{"experts_per_token": 2, "d_expert": 304, "routed_scale": 1.0, "vocab_size": 14468, "norm_eps": 1e-05, "optimizer": "adamw", "lr": 0.000681, "batch_tokens": [65536, 131072, 262144], "dataset": "wikipedia_en"}
Below are experts of layer 10 (counted from 0) of a mixture-of-experts language model. Rows are named router (the router's row for the expert), up (a neuron's input weights, with its number), down (a neuron's output weights, with its number) and show model dimensions 384-479. Each number is 128 + 32 x the weight over its row's rms, rounded and kept within 0 to 255.
After each expert's rows: a language model's description of what the expert responds to. This comes from a sample of Wikipedia text that the model never trained on.

# expert 8
router [154 174 152 127 154 161 166 137  98 109 125 105  96 149 142 134 159  53  98 152 116 155 116  98 110 160 209 141 124 120 139 132  88  92 113 140 154 155 206  50  96 159 110  72 142 173 144  82 146  96  82 128  75 108  81 105 192  95 125 125 166 149  83 103 116 178 114 146 113  72 115 132  96  88 108 149  80 150 146  99 157 115  69 139  65 104 125 136  96 125 157  97 151 128 185  84]
up0 [ 64 147 134 188 107  77 101 172 153 131  79 111 178  91 101 168 155 127 140 118 144 167 135  98 134 109 130 103 199  77  60 123  94 181  97 171  89 133 161 148 159 109 117 119  85 125 167 200 143  91 119 161 153  98 161 121 109 151  59 129 105 149 152 153 146 148 155  92 132 123 123 146 104  97 143 104 209 148 147 158 148 117 140 129 103 175  93 134 100 134  78 151 102 154 175 133]
down0 [173  70 192 156 159  88 164 106 147  92  98 112 151 160 176 160 104 190 112 125  74 127 124 135 105 123  65 152 126 110  57 114  66 192 112 147 128 133 141 108 137 101 139 172 140 118 126 152  81  75 171 133 134  58 215 214  95 147 114 116 136 122  94 118 129 145 147 143 143 170 119 184 156 136 154 202 170  80 172 230 133 151  93 184 103 154  94  91 116 121 139 147 116 160 133 131]
What it handles: Label separators, name lead-ins. Tokens just before a name or value in infobox fields and lists, such as Producer: colons, table pipes, list dashes, of, by, Sir, USA.

# expert 26
router [128 134  87  99 120 113 155 115 166 118 147 104 129  98 201 142 129 120 135 106 153 116  91 130 145 120 126 153 168  86 116 162 148 116 116 129 132 167 115 166  86 135 114 145 102 135 109 115 124 153 155 188  79 134  91  95 142 134 121  92 124 152 111 120 140 159 189 113 179 204 144 159  98 110 114 125 106 122 127 129 129  72 157 110 185 117 101 147 155 133 154 140 146 140 189 201]
up0 [129 101  99 121 153  91  77 130  73 128  93  53 114 136 118  98 134 204 134 160 140 139 100 136  76 150 154  51 130  94 163 110 132  66 115 140 165 156 157 108 120 126 161 120 123 144 116 160 123 156  87 143 153 141 119  70 150 150 148 111 148  98 135 144 151 105  93 172  98  97 148 139  88 139 105 128 166 147 127 108 157  80  83 124 120 111 116  97 138 140  79 137 131 170 140 129]
down0 [156 145 100  94 153  80  58 127 133 141  80 150 121 140 157 133 127 140  98 113 140  54 110 133  88 138 115 166 180 125  73 106 161 159  84 148 155 121  90  93 200 116 104 120 119  73 113 155 127 106 101 117 126 115  84 122 140 173 112  96 161 141 158 181 162 147  85 170 146 160 116 137 147 109 116 130 125 131 145  67 150 182  75 170 174  94 165 126  63 129 103 153  99 163 131 125]
What it handles: Main verbs and objects. Past-tense action verbs and their objects or particles after a subject or auxiliary, e.g. began, moved, returned, him, them, out.

# expert 16
router [ 86 184 122  96 130  92 130 111 143 126 162  91 117  84 129 146  95 162 132 131  94 192  94 136 144 153  26 141  84  82 142 153 125 150  86  91 123  82  71 107 114 176 125 119 117 151 152 109  79 133 104  78 138 109 106 140  79 119 176 123 154 103 126  71  73 161  83 158 107 115 143  99  80 114 116  69 119 106  79 140  99 122  94  64 115 132 111 122  95 117  94 113 110  94 157 152]
up0 [120 111 129 117 164 155 143  94  45  80 123 114  83 179 168 178 108 129 123 160 111 103 118  52 170 158 150 112 149 149 149  91 168 136 159 121 141 120 145 182 175  87 151 156 129 142 157 177 166 151 114 106 110  74 110 140 114  86 171 193 138 111 160 189 104 123 132 107 117 139 103 117 146 127  96  93 116 144 134 104 112  90  73 123 139  97  90  87 159 130  93 154 128 120 122 148]
down0 [ 34 154  85  53 118 131 125 123 139 199  91 159 144 132 157 124 163 134 146 115 171 105  52 144 165 122  89 141 113  80 130  67  91 144  91  79 127  66 130 126 169 116 121  89 101 102 162 199 106 133 155 131 135 146 141  84 126 152 129 104 135 102  88 108 138 103 143  88  68 181 100  97 132 110 161 134 128 116 137 134  60 183 105 166 161 162 140 109 161 124 142 151 146 102 114 109]
What it handles: Personal first names. Common English given names and pieces of unusual first names before a surname, such as John, George, William, Jad-in, Rox-ann, Dys-in.

# expert 3
router [ 67 106 211  99 162 132 125 192 166 100 103 140 132 163 174 164 196 120 143 150 167  69 158 166 173  92  92 138 151 153 115  81  99 119 121 127 148 104  92  59  98 157 193 144 147 168 140 168 138 139 165 143 157 113  86 179 158  85  80 159 141 124 162 157 108 133 152 157 115 138 139 130 157 132 108 126 169 165 221 241 106 122 126 139 173 180  86 118 125 173  95 160 159 125 100 184]
up0 [125 125 163  96 113 172 130 104 102 149 132 150 117  89 160 126 131 169 151  85 168 134 185 147 107 113  95 162 130 164 158 128 148 166 170 133 121 161  95 170 135 141 124 124 105 108  78 129 130 191  78  92 140 103 187 163 191  84 123 171 125  83 124 154 115 132 154 157 144 132  80 156 116 109 167 107  99 138 140 163 126 116 126 116 159 157 104  47 147 101 102 108 148 156 124 148]
down0 [151 142 200  95 128 136 138 180  83 115 162  95  97 167 142 118 156 100 152 160 131  76 142 151 102 127 154 119 104 178 121 110 113  87 141 146 130 124  98  90 173 138 147 155 161 135 120 137 135 112 135 106 148  99  73 158 134 140 142 147 135  96 143 166 106 142 195 115  82 174 133 146 125 161 110  76  79  93 147 103 126 202  93 126 103 183 119  62  90  82 131 120 163 112 144 217]
What it handles: Nouns and pronouns before verbs. Head nouns after the or a, and pronouns like it, which, that, just before a verb or of: film, song, monument, score.

# expert 28
router [131 103 112 161 158 138  70  79 102  95 122 127 172 145  87 179 160  66 163 151 158 126 127 157 153  64 214  99 103 142  58 149 109  99 113 149 129 195 110  98  82  78 134  76 126 120  97 141 140  78 132 140 108 165 148 192 149 125 110  90 145 118 110 130 134 109 148 189 153 110  65 120 137 104 174 152 113 148 149 131 115  92 143 112 122 120 135 127  97 136 138 102 152 162 104 101]
up0 [118 129  93 129 156  82 159  85 139 100 154 122 106 111  63 143 168 173 129  95 130 125 158 182 182 127 100 178  98  89  82 143 118 108  65 132  93 145  84 143 123 162 174 148  91 157 155  53  78 102 109 115 160 165 107 160 170 150 161 153 110 124  89  82 143 167 117  99 128 128 135 137  92 117 140 236 145 123 101 155 130 133 164 106 175 109 114 110 111 106 189 129 135 122 142 181]
down0 [183 200 135  95 127 108 145 166 116 148  51 118 135  77 139 115 152 183  82  97 167 116  87 107  92 164 133 145 149 126 125 128 161 128  99 115  91 143 115 136 122 142 143 112 145  92 153 122 115 153 110 170 124 158 100 134 174  80 118 152 186 139 122 135  97 148 144 184 132  96 184 116  75 133 147  88 112 131 136  92  58 160 120  73 133 106 121 150  83 104  79 121 121  90  63 101]
What it handles: Mid-word suffix pieces. Inner or final pieces of common Latinate English words, such as -tion, -ation, -sion, reinv-en-tion, inst-ant-ly, disman-t-led.

# expert 22
router [111 148 165 129  93  88 104 117 143 126 166 118  78 100 138 157 135 162 126  70 111 146 144 150 126 144 171 169  74 136 147 108 148  94 144 186 176 164 163 122 171 153  59 119 148  85 101 121 161 150 180 156 118 117 139  91 119 160 142 114  93 141 209 162 137 128  76 110 174 112 122 145 116 203 166 180 143  90 188 134 145 117 174 132 128 154 110 144 122 105 109  50 138 159  90  83]
up0 [166 115 139 139 118 115 128 103 122 106  93  78 151 123 170 125 158 105 155 172 165 118 139  92 174  91 205 129 118 141 115  65 101 111 102 159 207  99  89 128 178 133 110  60 149 138 110 176 119 151 132 156 152 157 134 144  97 147 146 107 189 141 124  89 126 134 184 111 156  71 134  47 112 141 101 171 119 136 157 119 124  93 171 117 143 172 121 146 120  75 162 134 140  94 116 181]
down0 [ 82 219  86 137 106 119 144 124 140 119 153 112 106 185 112 173 140 122 112 105 129 134 144 119 143 109 181 119 154 106  77 102  70  98 134  96 101 162 145 117 153 163  75 151 148 153 171 168 103 141 119 121  97  89 151 144 164  74 123 133 143  60  87 139 107 123 160 146  77 164 138  95 155  89 117 155 146 135  51 130 175 106 109 102  97 118 110 135 152  96 129 142 121  86 105 115]
What it handles: Verbs and auxiliaries. Infinitive to, modal and auxiliary verbs, and subject pronouns in narrative prose, such as would, may, could, to have, it, you.

# expert 9
router [106 164 176 102 164 155 161 112 122 166 113 156 156 105 129 113 119 173 121 128  58 141 169 109  97 138 132 149 138 160 146 152 154 163 175  97  72 101 135  99  76 132 148  79 146 118 129 115 182 147 154 113 139  86 179 115 137  58 131 131 140 155 129 100  95   0 147 109 113 123 133 126 142 188 120 140 154 132  90 124 101  85 174 113  87 167 125 105 135  79  69 117  99 205 128 106]
up0 [ 93 157 168 189 142 134 100 165 142 170 134 129  92 141 121 132 139 149  58 137 187 156 149 148 155  92 137 165 177 160 166 165 100 117 115 105 154 150 123 118 116 162 140 102 134 129 129 113  95 149  44 105 137 107 108 139 184 183  20 154 181 168  95 124  82  98 153 118  88 103 107  68 145 121 105 106 166  93 110 108 173  65 149 114 158 106 165  90 124 124 113  73  99 163  84 159]
down0 [ 85 124 146 131 129 138 145 223 152 121  65  86  94 108 124 121  93 177 120 127 181  53 132 135  97 138 101 173 136 138 168 161 110 163 129  97  87 157 127 141 129 108  83 143 148 164 141  99  60 136  86  46 145 144  81 146 117 123  88 169 122 171 128 120 157 167 154 107 135 163 110  86 141 111  59 136 114 167 124 142 176 120 157  91 150  76 121  89 139 166  95 109 208 111  83 128]
What it handles: Word-initial fragments. First pieces of common words split by the tokenizer, often after the or a, such as st(ainless), de(activation), cre(eks), sculp(tures).

# expert 1
router [ 81 155 113  88 143 114  82 164 145 114 115  92 110 166 167 184 141 115 133 154 121  79 106 107 150 123  50 156 148 121 119 116  74  86 121  88 121 107  75  76  73 102 158 155 104 103 196 144 121 171 104 170  98 175  70 159 128 124 120 133  78 146 112  65 109 146 160 160  89 145 133 122 170  99 140  64 144 145  96 213  81 143 104 115 124 166 148  92 138 187 140  91 123 105 134 156]
up0 [130 122 140 133 145 112 125 127 180 101 117 112 133 110 177 101 189 128 164 151 103 245 147 170 111  67 148 187 135  99  88 125 210 105 120 162 181 129 124 176 136  91 114  84 152 119 138 149  89 177 105 102 149 165 160  90 129  95 141 100 102 148 130 106 150 111 105 161 151 118 126 122 124 173 136 155 104 175 119 110 111 117 136 148 150 112 114 140 166 129 174 151 164 145 137 141]
down0 [187 143 143 149 158 133 137 117  94 102  78 113 149 104 165 131  90  58 142 119 148 173  88 113 149 104 135 142 130  93 144  81 156 111 148 165 130 137 128 138 120 123 113  78 128 152  88  85 188 135 121  66 134  56 123 138 141 115 125  58 181 126  59 124 143 152 114 144 134 115 104 101  94 111 106 138  63 187  93 145 144 129  87 150  79 103  75 176 143 133 118 130 163  89 107 109]
What it handles: Institution name endings. Final words or endings of institution and place names, such as University, Museum, Institute, or foreign endings like Universit-à, Recher-ches, Bær-ums.

# expert 21
router [167 154 112 104 129 115 135 139 122  80 143  58 116  90 113  63  90 155  65 151  46  88 148 101 123 146 235 106 156 106  90 101 166 119 136 115 149 182 115 162 103 101 124 109 156 102 152 130 138 134 182 179 137 115 130  96 146 113  77 156  91 128 107 127 131  40 159  68 159 170 157 131 103 166  67  51 155 165 120 182 146  58  96 151  79 147 148 145 100 116 135 136 155 138 124 120]
up0 [163 107 135 110  69 141 157 115 159  85 122 157 124 147 184 177  83  88 157 116 138 103 153 114 132  93 138 139 144 104  88 119 161  96 123  93 112 118  17 148  94 111 125 133 112 116 144 131 118 113  42 135 139 149 177 123  79 135  84 136 112 107  88 162 141 165  97 126 187 103 103 159 105 101 132 139  91 139 110 166 115 126 148  83 145 169 144  99 172 118 110 139 122 142 200 115]
down0 [151 128 156 128 125 157  71 114 133 105 148 134  79 134 135 157 160 150 104 120 151 122  77 128 222 129 154  79 127 116 156 144 180 158 158 151 161 134 116 144  96  99 130 120  59 174 101 108  83 114 171 136 162 120 130  79 137 184  72  84 100 116 139 177 104 148  92 130 137 115 105  88 136 130 102 124 142 121 112 126 107 141 201 105 116 151 128 108 135 196  69 189 130 165  98 105]
What it handles: Prepositions starting phrases. Prepositions opening noun phrases, mostly in, of, for, on, at, during, often sentence-initial like In the 1650s.

# expert 30
router [122 115  81 113 113 148 133 126 111 143 156 105 100 171 144 138 178 113 100 105 145 111 126 130 144 107 122 161 160  94 157 139  96 124 132 132 116 139  83 193 112 157  99  79 147 146  74 146 107  70 129 161  98 199 117 104  93 175 118 146 171 108 129 146 135 137 148 131 124 116 133  89 170  95 164 165  91 121 168  45 158 169 124 129 145 125 124 127  97 217 150 113  82  79 169 151]
up0 [162 149 135 134 115 141 121 122 129 156 164  93  94  89 153 166 142 114 148 158 158 177 141 167 189 139 188 126 123 103 109 181 189 139 160 154 155 220 172 120 184 134 118 156 191 103 127 142 151 100 104 102 173 139 156  84 120  65 187  95  71 163 167 121 156 135 104 119  85 107 102 128  58 194 136 108 128  94  71 123 127 145 134  97 144  85 135 168 132 117 108 117 201  97  93 205]
down0 [189 104  64 117 128 144 126 135 108 103  63 127  96  85 135  85 108 132 122 106 149 100 116 113  91  75 138 110 107 137 152 170 133 224 141 145  96 121 164 137 138 123  99 133 119 106 130  62 153 117 157  88 134 163 140 133 152 149 152 150 126  67  96 139 206  86 119 102 113 153  85 136 151 102 136 100 105  88 208  76 150  98  77 179 137 116 167 142  79 128 120 121 149 146  96  73]
What it handles: Empty table cells and brackets. Pipes separating empty or sparse table cells, plus opening parentheses and semicolons in lists, such as (R), (on loan.

# expert 31
router [213 156 166 145  98  53 177 142  55  73 117  79 125 156  80 127 155 122 121 104 121  96 166  63  92 172 204 202 160 137 180 128 103 105  76  94 155  94 172  67 140  82 147 109 111 170 120 142 131 154 119 155 142 112 176 191 150 129 152 115 184  93 130 182 121  91 129 121 187 102  87 135  81 106 130 126 115 158 113  71 127  90  99  96 105 129 120 138 155  95  56 170 137 150 162 115]
up0 [136 103 166 126 124 126 121 138  93 140  99 109 153 170 147 167 105 148 139 129 123 171 170 153  92  87 150 125  68 147 152 219  93  80 156  97 164 137 141  75 169 129 142 136  86 165 122  61 139 117 119 103  82  85 155 201  93  69 114 148 169 164 184  86  72  76  79 102  65 108 129 153 131 186 120 140 147 138 130 114 100 125 156 168 124 153  98  90 138 109 144 123 177  83  98 144]
down0 [143  87 117 134 166  66 127 146 118 109 171  93 133 124  86 112 159 114 126 111 177  95 126 145 168  62 128 139  67 157 208 223  99 137 134 119  90 127  73 121 214 123 129 141 170 135 135 111 102 143 129  94  98 167 151 148 148  94 131  80  69  78 148 147 112 141 134 180  63 151 153 105 170 118 149 138  76 215  48  81 100 109 127 185 145 118 134 120 172 158 153 121 144 161 155 109]
What it handles: Line and section structure. Line breaks, table pipes, list dashes and heading markers opening new lines or sections, such as ===, | Round, - Born, Coordinates.